config.yaml
experts_per_token: 2
activation: "swiglu"
init_std_up: 0.0255
Below are experts of layer 5 (counted from 0) of a mixture-of-experts language model. Rows are named router (the router's row for the expert), gate (a neuron's input weights, with its number), up (a neuron's input weights, with its number), down (a neuron's output weights, with its number) and show model dimensions 0-63. Each number is 500 + 50 x the weight over its row's rms, rounded and kept within 0 to 999. Numbers have three digits each.
Before each expert's rows: "gets" lists some tokens that make up at least twice as much of what it gets as of all text; "comes before" lists some tokens at least twice as common just after its tokens as in all text. This comes from a sample of Wikipedia text that the model never trained on. Tokens count by the router's weight.

# expert 15
gets: ".", "\n", "==", " ==", "\".", ")."
comes before: "\n", " The", " He", " In", " It", " This"
router:487482452454624429597474522529536432412554465464603563449440448468565504513554450529581511588490543477552562522467504459579462526494527473421512454524455411475546480520561492473482375483473478
gate0:624411536435607538547433541559543427534606486537523471442459555513427522547553425500455550528401484469506543522535546482435420525572559524589503478513462602493625498496577545503597449528441584
up0:385550448567449318409527514541541693487492488481428591485454484645541459448451543515541477483515513497471450539430491513500556471485516513464499539512515377483419502436454489466480569542617408
down0:470312486584473500432484465425548510416549560480492464496380565447548449536454522585459335491550481455465631474483454487525469478460452549567525535531482525513408506535424578483421547509497482
gate1:466477529457496467494453479592438542497534516477431487515499415485542486607468494479456479559522582476497480406497541518525483429519538530454459517516362529432476426438505437466473470577485487
up1:388487394550530461479473494420505511567511390575467500470481462499507511542460504513517377505468335511548467447582565495460407498449464560530515538545563557493455488493476453523572355502502545
down1:535517505523536482479564515469496545399493530516494514551473399511536513504520478401482433489565412506357511427408481591428624509524496482510465539548457574532567446589435524542431501538519508
gate2:491534439477583457430476468545469484490515516529574497421473508568467541532574485347484540497522455413446564476549473435516517532504471429514570577440538449517449487440568453537418510475479466
up2:452463561594392503446475600438516523479401439459398509536501456410450588498467495679645521448530496575502571523494496479525454459478472501539473497515378514509553569508468531436552526445481501
down2:440457545513524589468531488493495520474432497491479519423432617528526386405477518564521473504519546500445487508482531524513509465464493432504488563405504502482505604594550444540459496568448540

# expert 26
gets: "ed", "ing", "==", " well", " it", "t"
comes before: " to", " by", "ed", " in", " with", "."
router:432500475447524479566469515445436415482501477468525550480404496472576417494541478552446477450565518529472536597468547474562465548530589519455435438615472571393521443419505538471542384460384467
gate0:467433504543431509474554426458477498507479436486412436500494402558484503454506453439446477482469555496509480551509553409529531401483503559444543495511403419434494514440481462448497482414452531
up0:565476494499472510469410452540464599468555537587544525411496480489460437432528461478535641541467498565505468560419419489507569486542534488457532534557498526431462583565485490586539456431423535
down0:509482479475474511462426578493553514501512546488423551558493556405464567468495484517516548562585550510540550502471421483569515511448543521513444501446505554495447478552506631464525447464478490
gate1:480452542443413500522366557504552560535432473532474508393456463489548461557446475634486435488442502473441481531480522502527482524493515531447456351516481535474523450437437431576494499426479540
up1:540554500441551469499522485515507522506509509437476474555436526510577515531410478451560443578489526468576515490544388456492485524460544454442510510436507558555398493492474612481395481479430499
down1:454551484538539566507479486521469508451465525485474421474488500497476533494512473561490527513502446471487500497516449548514493527433475518503553522527432519521476414475604445479513428484473548
gate2:443467511464484529462548552480524513506507483450466498469537551549491521454514581505438529511499428580496591531540530440499379440575466585493530461543546563573543469450429441596525492476477488
up2:500464503491472590504456454475549467505516513443477567538454492557445462439560451566494475467533494453496556538487492414549488526503519470502502491517540547473589529468516506540524474535594495
down2:576596578357475538528534413558500481622463458459509500434455496565586571531393551476451446530482446530555457528496535491470531522533484402523538429497534410501541531506450441522432481537533438

# expert 8
gets: "\n", " \"", "==", " (", "===", " '"
comes before: "==", "The", "===", "-", "\n", "In"
router:432552506448577431584470420492531474567572500421567520546423625532551502473507468532398544426547484471481515558559539454607393556487530504501632493536475461491496448540593517507499421476490460
gate0:529559537477552477543518492453549419549470535456545453483485413546412504515477454621437515462597539484502583468523508482501531508571537434437518495550562552534546435515502480477557474514563566
up0:418447490478490508455480500436445579513514402498476512490471503462530505490499414474504473485436461553516449541469496545491514390417475578607456542497465558548552587415552497502433505443453442
down0:562432553589584404497430429479478521489572442525603470591621482487548514524486575534533395444513522570433501508534438523543481505414429448398525452557479470467508580521486472515550576434525584
gate1:463522551554632553526462499503474459460534512499525427522516547572511477428554506469570478433468562467678488535459393466493522396466471599472440412567505513518480528566534392493445457551544525
up1:481492503501518531499537477451476503499540459468506522432510601393467465430434538519490538524584498526453509511479427497437460553548505530390628506411406498558495454453482597497492541466455452
down1:444411494489502453460619500469505539470493546531460533465488507428456492488494573442449523503553452437565544413506522347547592554460565531480533570492473531503465686551502519421563475452449516
gate2:523424513485444554463549518469365467483547472539565477431507575453595526470460460515472487535462425557487516485422459543553506490477513542478596528359496496568471559464550506548447507553551463
up2:482513552425560437528465462531555562573423516519445534494514454505508459546505498587558529505459520477437502468549444483513461486498482448402507469594463429405583468569529424513571468480430557
down2:474506533488587483576454419501447469552446491578509546523772530573498460497496495448466500548570498505507482476508568475471471404525542516518513518433523471469470474591489435553545515499477500

# expert 7
gets: " ", " 0", " 1", " 2", " —", ")"
comes before: " |", ";", " m", " medal", "/", " pm"
router:481470477501655450548534494491514472508419490521520508487396549541548505487578529509474511462550580561505510614470578450559472401531516479424519509538438511440513496538565513492501468439486488
gate0:476450487586610554491565538531557597464533383466556513518441633496538648580522517388535462417453510514495535551494432501511519441495538482522471434380478512506471438405514370510465535536453465
up0:540567464421445476569448492555454575527561584478457525521581424458461538416502471560447546563507481483485572506493440572492522610465554582510526519561510452472496542497546569597593503497535498
down0:425481461583515534565557482451489471423505525559545434539379559497488626418505579564573556433521451537463460413513512507492562428448550511569503457434531471489466453477574461544567462536516469
gate1:511464505454481473538462547589510473545500429525510488493432514452632415548507526423532494488470519493516541500542557503459475487516549496487458536550457479500493461651549428490539551477489483
up1:492493484437580453484543487445518492579508505563485462418390566465499441534587506585507584535504500441515527512497571548468515394489529450455532536570509497449520553592517523508527487447532531
down1:564514521531632578487474507441437561486530445538414544512496595489499494511504444535567532663454460422511543471486464514536471462562532482396540501445494447480499491409406482577460528495476393
gate2:489445577439591461446527409480541514505503545572469446546434573520476458448565505469427537475510453609505502538529450462472451547512530529486482522570520504420558523550539560457535564460515488
up2:459570448475450469514452531565457513437554483453546550387492526446457516541468426524504461502450483419497510505522513534479490541475510520492456555585493453545558460462459514496409460527509548
down2:436451520546518558588532551482452478496441525451533495566434487529492480549472575567622510481446520525499495521494441552460490565478547457577506541473516516532508561442484556541520465508561447

# expert 23
gets: "\n", "S", "E", "A", "C", " U"
comes before: "-", ")", ".", "N", "/", "),"
router:501521401487546408551530482481574442535420398479523592417421565508561523455500520510504508461505554529464614567481570460558555404544545509533550476498469502443494421494535446436481489528439529
gate0:497480488422530455462428415567532433504503541510488450505458478513452532464409593569593627456543475511501529550500442547451482568437386502495557435441535549526525510491523551568511454535499529
up0:590465479507488515521527506499507547531487458523409494438500552545532539501505482435407488513399472539480514483517527457494469435471573471498488462464547567554509474543412469523537484485449590
down0:482506561567432465416510484527470493494552497518515456539526562553512491550510463555522471496492525481536551508452520569467500542513465397486534583454502540455506501522453567511445499590471509
gate1:509549427514460460500537541479475498523561592477499526444470425493558576502540570436447460463499584472519479550499511451470502511491478532529516544481532511456513461493528544530594508430505551
up1:416451495520430518452616523490480441513576489452501504440480475609576492573549522487518443467470519532497604555546517515485460545490430439484464464414505486467453571514607547454505489504478474
down1:608533441509512430367443482437529525423521474543472558587466475483434563417512528502503464448520450418492516464518489423494500494605529518436467507472453517504518481408479494534430476498477467
gate2:461509442485444505601430508498534541501558478434387515542516495480511464485446527460528491462408512514488516460460534445545525453461509541491585613400529484438529401500544492542525506475435450
up2:464440463583471468535425518630529515523577429519386450513486511496523367501404483456420444468450519595478511457489504512495583455412542486491551462538480427458523476532508467493482446496501563
down2:463576591545517582503442517483495523500493431628574462553500473442594496536504393544465412518523555531423566504489536514504432503488453447489461490540500487472461480512565574451432462570554560

# expert 39
gets: " |", "\n", ";", " 0", " ", " 0;"
comes before: "|", "\n", " 0", " 1", " ", " 2"
router:398521472483536517565454564500515491469535433433514542512414476557507412436520428561520485404503530512481589541507513440533474495494564528450561443497537463472440463413546538469540460457439425
gate0:508494526550573466459479535558518523532492525514579407597492538488557533502489483502515494444493507481522387494549500574457506460561542521493522410467503564573567484592535442466510515455463531
up0:562474489401481529520429420494599498466510472532450517423510521554514505504444478501570518583496532450435513566492522482501479488470470473494498509533542488468429493415489517533451431488544539
down0:479507520525619565432499449515492523581471495485540490595495514484606491484552461453500359476484441536504548560564479524480522494526497409599441523439573481534383543603482457522506551488557474
gate1:449577460471575520566456472525497435576407521400504486547549574496427531470574511492507494494479538518539444605457527494577481497456523564509553506616517411450568556475484486567447534532436512
up1:439525540525517478499531526476520458525463548511514510471525505404546475456472486537478444436539529535497462484482534508496501496419527506432538409604523451470485540460457453407570513543493459
down1:455475412508411555470499482540588429519490517479488512469511495517493603493458414420501415541536471472481560502423528424591484569512446499511496545485508449507610505536487513485567578475536505
gate2:554408500502427573498451474462467462571551555506436504443499489532507425469417505510378433597474534536462484521503536505465428517528533599536504470466505474449442437568522491624474485480473479
up2:506539531393540442484545552540492498547494478517455545490435477515457485584508489519584507479486473424436485460498458514456482432458479462465454427503506471458626561519498570480509499440475551
down2:444455424524593495589531557455423503503491467437529475542598539453421458564495392527445545486501445460541467543504582531439483488493509546456456501508577433518488449467515511538483479574560572

# expert 2
gets: ".", ")", "\"", ").", "===", ".\""
comes before: "\n", " The", " He", " In", "S", " It"
router:502505428416592479594464512496574422535473443501540524463430489453569452520527412513437484506363536538498585524521567475581499529481493496507527425550490518400464453510500511508557380476407531
gate0:497555508559480520524575487535544560507593491560437427505489450539514473525503443492377402565468556563483513492566580511653617500465495590452556413534529432474500509496521522509465488528444586
up0:511445605427557551486546504514512576523533535575514566466457565460490407588391528494509468467487563588584559506453500536609545497487514449456492403624438449518496386593576473479463577579476503
down0:503442496538430493533503524574587467585611486534481440512535496503482532497495454503461460482432576453542467602470466500531503534448459507528480495560434520521435411474498467441443531460417518
gate1:476563512496432473507495509521431561559543416481496519513510402525447555475472440561471569527473473457433529479498529549548499518526482496434488453485499513490476414466600487572532336558565582
up1:576528481554492406475476536547508531433462627505549418473537511484637553468461549515485474438513436538530529549501494561450457506585444503476577545553488546418507451506461545454412456518455505
down1:505508522487471478530462439515514561486529536518522514457467561527470542444430501483506528491530493457463531454457487413551479575540520428519489416506537516588511449471590510495527590453597445
gate2:544570429560517465541484475440517496462521492535546449432492514476498514524544519475484463557495434548580450491512426470574507555507541412531554530549606525466511477544419536484486527483518499
up2:514548485509545541508554456563390506528483417483511476556473487462592501579495517471491440494460491558541493510596478475569490559439597467468523476499514385426440549514573496572524520509554417
down2:509507567510525543516501506485443509465400478512438440539665576551404505532473536473554456490460555469509491518553519451508528477546500483555563541501502561545466531527529579501513445484490537

# expert 11
gets: " 1", " 2", " 3", " 4", " 5", " 6"
comes before: " |", "th", " m", " March", " km", ";"
router:539463360452564477513458456499552443415472491384490542585439546543485498539581492461435499459502457431508531531500554507570418451484529451470543511610511490436487426551629449459498455525416454
gate0:551470479449463453482524472517560550537600538494478429454424490552458466476566546488542540507544346562423504532526497430471535554469498469519483535558504494495540431569538480525493498515500519
up0:423534472568555571418554423462550485446498476461588534487540564554359447501613561544564444593470451469518523432547489511555483412440554496495428467451644450499524554510535531385481515554516475
down0:515507497501480536520452500511386556508465489485522389526460498555537454552515533458415534489579547518480370495521521538444515537452479593466605509534483484528397479560531431482578465516434470
gate1:483492470558508505425465407547469427512601533617436514486516426510596464598545490528509511434547511472525474542490418508552450498515440496488555456579475525491492498594539467522476455485600474
up1:440535493572450512573518516508526475481530470448649387476460530467477543461476442441465619555456524455445552405437530509472479501507536542563518458464475555509471384390487501444561491503487462
down1:396522482475482415593548482559543496455522516472504454513409460559434572510515509496550511490455477559538600516446512457497502446483458400524536481435531522439507610544581457456495507561442516
gate2:601516537497435478536491473517458508557495642340517502562494471441499588470545548509577512602467600538451440478477489482524465447558456519510452497479521560578551456451606488446571519482554470
up2:453533528556443471550464472466499487518455543534515478534552483629497455450461444502549464444517401485558515457521447470560457552378580489472520466423512503351485465476531473468480455407584535
down2:439495496464470456490486492537574480421506453550478571540425523536385610483431372435567458549510561523486525475472501552526579469547469540527493538471403564489410468481535474582521519509418443